{"n_layer": 10, "d_model": 128, "n_experts": 8, "moe_layers": [3, 4, 5, 6, 7, 8, 9], "router_score": "softmax", "balance_bias": false, "n_kv_head": 1, "positions": "rope", "rope_fraction": 1.0, "init": "normal", "batch_tokens": 32768, "seq_len": 1024}
Below are experts of layer 7 (counted from 0) of a mixture-of-experts language model. Rows are named down (a neuron's output weights, with its number) and show model dimensions 0-127. Each number is 200 + 30 x the weight over its row's rms, rounded and kept within 0 to 999.
Before each expert's rows: "comes before" lists some tokens at least twice as common just after its tokens as in all text. This comes from a sample of Wikipedia text that the model never trained on. Tokens count by the router's weight.

# expert 7
comes before: " the", " a", " his", " S", " its", " N"
down21,226,211,153,224,246,183,235,216,201,199,222,207,230,206,164,188,212,223,219,223,216,187,220,206,204,194,245,187,207,145,153,190,222,214,186,178,195,194,349,233,202,196,234,183,228,227,219,174,222,209,209,174,188,152,169,172,188,194,237,253,146,267,221,181,187,147,228,200,209,176,190,181,243,210,199,207,220,155,179,194,210,210,197,192,165,177,190,184,145,123,180,190,212,190,153,189,272,216,222,185,173,222,150,205,203,208,198,183,191,196,222,180,220,216,188,229,206,193,200,222,195,197,222,203,225,194,295,224
down22,225,169,163,201,209,219,221,246,204,195,206,208,203,175,142,244,204,223,158,182,227,226,171,209,177,217,224,227,237,190,181,200,187,187,186,173,157,203,311,199,237,202,179,198,266,199,243,257,210,194,214,215,267,189,203,279,256,213,182,211,188,206,203,187,216,192,234,190,154,216,184,178,138,179,211,192,200,189,188,252,163,159,203,171,157,194,136,201,241,178,174,192,182,213,192,234,214,171,174,194,140,165,195,183,152,178,191,170,192,223,192,174,199,187,236,199,146,189,261,186,160,168,176,225,234,207,206,204
down23,201,205,238,228,194,239,241,216,254,204,222,157,193,241,184,226,205,184,232,196,157,166,230,180,145,168,213,131,191,135,196,187,158,223,193,219,183,185,200,168,184,238,238,177,172,192,209,182,232,223,167,221,242,196,178,185,230,196,154,240,202,236,150,157,180,256,222,184,216,166,232,219,244,198,145,195,221,200,223,218,182,194,248,258,235,213,252,274,214,200,198,231,154,213,184,201,234,193,206,195,197,209,169,238,186,196,219,209,162,236,266,223,153,182,192,221,218,186,175,206,209,191,160,170,129,191,180,188

# expert 2
comes before: "-", "\n", "|", "The", "In", "==="
down10,173,207,187,234,122,228,177,233,273,242,183,164,177,181,232,205,244,169,170,223,196,149,229,149,230,185,215,200,181,200,196,185,188,246,146,197,246,233,171,181,225,196,207,228,200,211,214,197,192,209,235,207,178,251,180,212,209,165,184,200,157,184,221,184,209,238,205,177,221,235,217,122,227,189,183,210,214,208,228,230,178,195,179,183,173,254,195,193,211,207,283,208,220,235,150,199,230,164,202,214,153,189,182,198,145,171,173,147,235,232,200,185,194,243,184,230,237,161,237,249,159,226,197,222,226,257,191,209
down11,192,204,225,178,193,216,153,197,178,206,194,161,218,257,249,211,208,225,197,208,211,148,222,217,196,164,177,169,162,184,244,232,204,151,210,218,211,212,262,219,182,240,195,245,229,164,202,192,161,262,182,231,244,241,157,199,193,222,221,230,200,221,172,202,199,179,254,192,208,169,190,184,177,236,153,226,187,253,273,202,196,228,209,204,225,179,219,160,219,209,170,158,192,193,170,261,227,212,115,170,163,163,184,271,207,189,212,131,210,234,219,194,254,200,229,223,225,187,225,203,231,182,172,172,188,213,208,186
down12,191,186,177,208,180,206,224,220,200,239,177,195,215,190,178,209,211,211,197,216,219,215,200,183,207,183,185,184,187,199,243,160,225,164,183,169,240,138,172,173,211,93,254,158,188,211,181,218,170,204,170,179,218,242,223,209,191,193,243,214,229,177,176,223,125,170,182,213,228,219,213,228,202,225,192,188,180,219,209,214,193,180,240,250,161,183,198,189,176,109,232,210,190,231,256,291,165,212,196,174,264,186,216,190,144,243,173,186,198,172,206,211,236,207,160,252,211,230,189,203,171,209,222,228,220,215,214,138

# expert 6
comes before: " of", " and", " in", ".", " to", " for"
down21,184,190,186,189,181,229,178,218,179,191,210,208,209,184,198,132,94,208,237,194,177,164,145,186,165,204,256,190,196,205,213,215,227,247,208,152,258,155,175,200,185,218,208,191,216,197,174,167,240,187,172,142,204,153,239,196,219,155,213,157,221,171,173,242,184,214,227,205,197,188,206,187,173,179,164,187,181,204,245,181,139,146,215,186,177,205,198,197,189,210,198,237,177,264,191,226,199,188,177,160,248,190,123,214,199,215,190,224,192,246,146,225,227,213,150,244,194,206,222,223,261,248,200,206,191,220,187,184
down22,265,268,200,179,193,206,202,219,155,185,207,177,168,155,135,224,167,238,236,193,173,194,194,246,163,259,217,171,216,260,298,212,230,188,186,223,162,201,195,165,237,216,225,198,223,210,201,218,171,190,225,215,223,228,141,209,256,206,195,224,225,161,137,214,155,231,227,208,213,234,160,218,197,178,186,248,167,171,205,195,237,198,246,208,216,227,151,250,189,193,210,200,184,218,163,223,177,212,224,166,208,199,183,200,164,193,219,203,219,204,220,174,162,271,181,204,188,207,227,231,184,205,156,203,226,186,239,171
down23,222,205,187,197,249,227,211,217,222,233,196,172,220,212,210,173,265,176,183,196,229,205,193,196,141,99,179,191,244,218,185,169,205,249,189,195,211,165,295,193,171,182,195,211,153,190,192,184,175,149,180,154,169,146,188,193,251,203,190,230,215,201,232,199,203,261,205,159,198,178,181,209,241,205,219,200,200,202,200,171,223,168,204,171,214,223,172,233,194,230,207,158,218,192,268,200,217,243,208,266,175,233,207,185,242,200,213,200,202,190,184,192,170,202,194,216,165,195,107,246,211,217,181,173,218,138,181,185

# expert 3
comes before: "\n", " The", " In", " He", " It", " This"
down10,190,220,191,176,215,230,170,233,166,229,198,192,206,203,213,195,170,165,190,180,156,166,215,183,218,244,184,189,157,220,198,194,196,208,204,155,199,162,289,167,210,224,187,204,223,210,238,172,160,216,220,245,196,163,178,201,200,143,195,192,241,193,246,204,205,170,211,225,208,195,175,229,169,179,224,189,199,261,266,219,258,201,201,162,186,250,221,181,211,161,175,232,176,132,145,178,178,169,185,230,155,222,249,198,217,172,182,192,167,199,147,180,237,249,220,145,230,204,242,185,207,158,178,194,165,192,282,209
down11,178,209,110,180,221,195,216,216,206,187,212,229,194,162,188,215,158,242,187,176,216,220,177,259,222,190,244,215,188,163,200,181,161,173,299,245,125,214,274,236,209,89,206,170,207,204,173,163,226,198,174,190,231,204,204,207,191,203,203,226,184,278,186,193,205,180,173,217,191,183,191,191,226,245,184,177,210,244,234,198,197,193,237,190,175,212,207,225,209,231,198,180,242,197,190,208,134,178,166,215,227,220,215,231,177,167,203,228,164,176,141,206,185,196,202,209,226,207,193,235,182,204,184,181,164,213,182,207
down12,216,179,229,181,218,210,199,241,227,247,182,192,224,189,181,209,223,211,180,251,101,191,203,214,220,157,206,244,190,169,232,186,236,215,184,185,231,222,239,205,213,190,201,195,180,185,219,148,193,188,232,248,147,206,188,234,263,199,183,166,174,161,224,154,226,153,198,195,160,218,120,222,134,213,184,163,227,265,217,197,231,236,159,223,177,174,152,173,224,197,172,213,216,204,240,231,227,208,200,132,191,208,203,226,250,210,235,156,224,222,183,234,168,212,181,198,215,221,179,212,167,227,181,187,211,167,156,176

# expert 0
comes before: " |", " ", " 0", " 1", "4", "3"
down10,170,251,218,195,194,167,214,211,168,197,232,194,199,162,278,196,176,222,206,165,271,189,119,156,236,161,196,190,203,226,199,195,223,232,176,176,224,236,220,144,175,220,199,187,196,211,186,205,229,246,202,228,151,221,189,223,141,238,220,236,180,173,189,209,191,161,201,195,233,214,241,224,179,201,164,199,180,191,155,204,147,220,157,167,185,165,189,205,160,131,248,200,152,210,209,204,190,166,240,203,229,212,260,178,196,179,208,207,133,208,160,179,162,198,200,176,209,187,215,204,136,196,212,267,220,218,205,183
down11,193,242,237,209,223,231,167,216,182,219,185,220,239,176,159,162,175,204,177,198,189,210,232,141,253,229,202,147,208,180,193,223,227,214,249,219,203,176,175,271,168,234,199,196,231,220,197,240,177,248,177,203,184,176,207,136,186,195,230,176,249,192,171,135,192,229,193,186,209,270,220,205,209,183,164,172,234,212,132,205,203,261,287,193,175,211,198,227,181,230,204,200,172,207,162,186,229,212,250,176,199,222,224,225,198,176,166,216,196,217,220,177,221,214,186,237,162,257,243,244,216,180,237,169,227,175,167,195
down12,160,191,175,140,205,188,194,173,236,289,187,188,210,178,224,198,230,159,253,179,201,219,210,240,192,200,244,208,177,203,211,202,198,196,200,149,214,217,163,197,135,190,165,223,209,217,204,223,225,226,227,245,171,211,206,205,171,188,174,199,176,153,194,237,203,125,163,261,255,246,175,229,177,245,124,172,223,214,158,220,216,192,229,247,202,241,197,196,233,220,181,209,245,186,215,219,195,253,227,183,215,207,145,163,159,207,200,220,239,266,196,166,214,187,238,219,188,201,178,215,172,241,222,220,209,215,186,174

# expert 1
comes before: " a", " to", " the", " in", " by", " as"
down21,166,183,220,185,163,230,199,215,206,157,154,170,197,146,214,148,194,224,178,201,220,207,174,151,190,251,202,235,210,219,180,169,246,182,177,147,181,224,142,207,194,238,254,189,182,191,199,172,227,190,268,166,179,236,187,206,210,159,210,184,210,220,208,218,200,170,180,240,143,220,157,238,159,213,183,228,207,211,226,199,229,178,277,153,208,190,217,188,239,224,217,177,221,159,256,167,185,179,203,178,197,227,257,198,206,262,206,162,202,208,237,241,175,144,210,201,215,214,195,252,179,187,176,160,242,209,152,156
down22,119,188,189,217,191,208,175,215,228,208,180,215,181,208,238,226,221,247,202,188,251,229,187,194,218,219,227,193,213,181,191,197,203,160,207,217,135,205,147,181,150,173,208,191,221,216,212,202,165,203,185,217,200,174,188,163,261,229,241,227,189,222,183,190,228,196,179,196,193,189,280,242,205,172,233,225,217,155,149,149,262,213,187,202,205,186,163,201,190,208,210,218,209,179,182,187,184,179,318,162,201,223,256,179,203,197,193,241,219,222,210,227,145,181,203,123,163,191,202,254,192,150,220,217,227,221,216,181
down23,222,230,182,146,193,136,208,167,179,168,179,200,178,159,195,228,175,225,152,186,187,201,168,215,203,256,232,147,182,243,244,218,184,218,212,204,121,235,176,222,210,200,235,179,193,153,204,162,198,177,203,180,211,172,194,182,171,165,214,198,222,152,153,212,229,228,265,216,194,183,174,211,157,183,206,170,229,236,242,231,176,236,172,152,167,120,140,169,173,242,184,233,193,198,208,191,210,165,209,282,143,193,185,190,220,187,231,202,149,218,201,196,221,217,194,204,184,229,185,201,239,211,185,180,235,222,208,167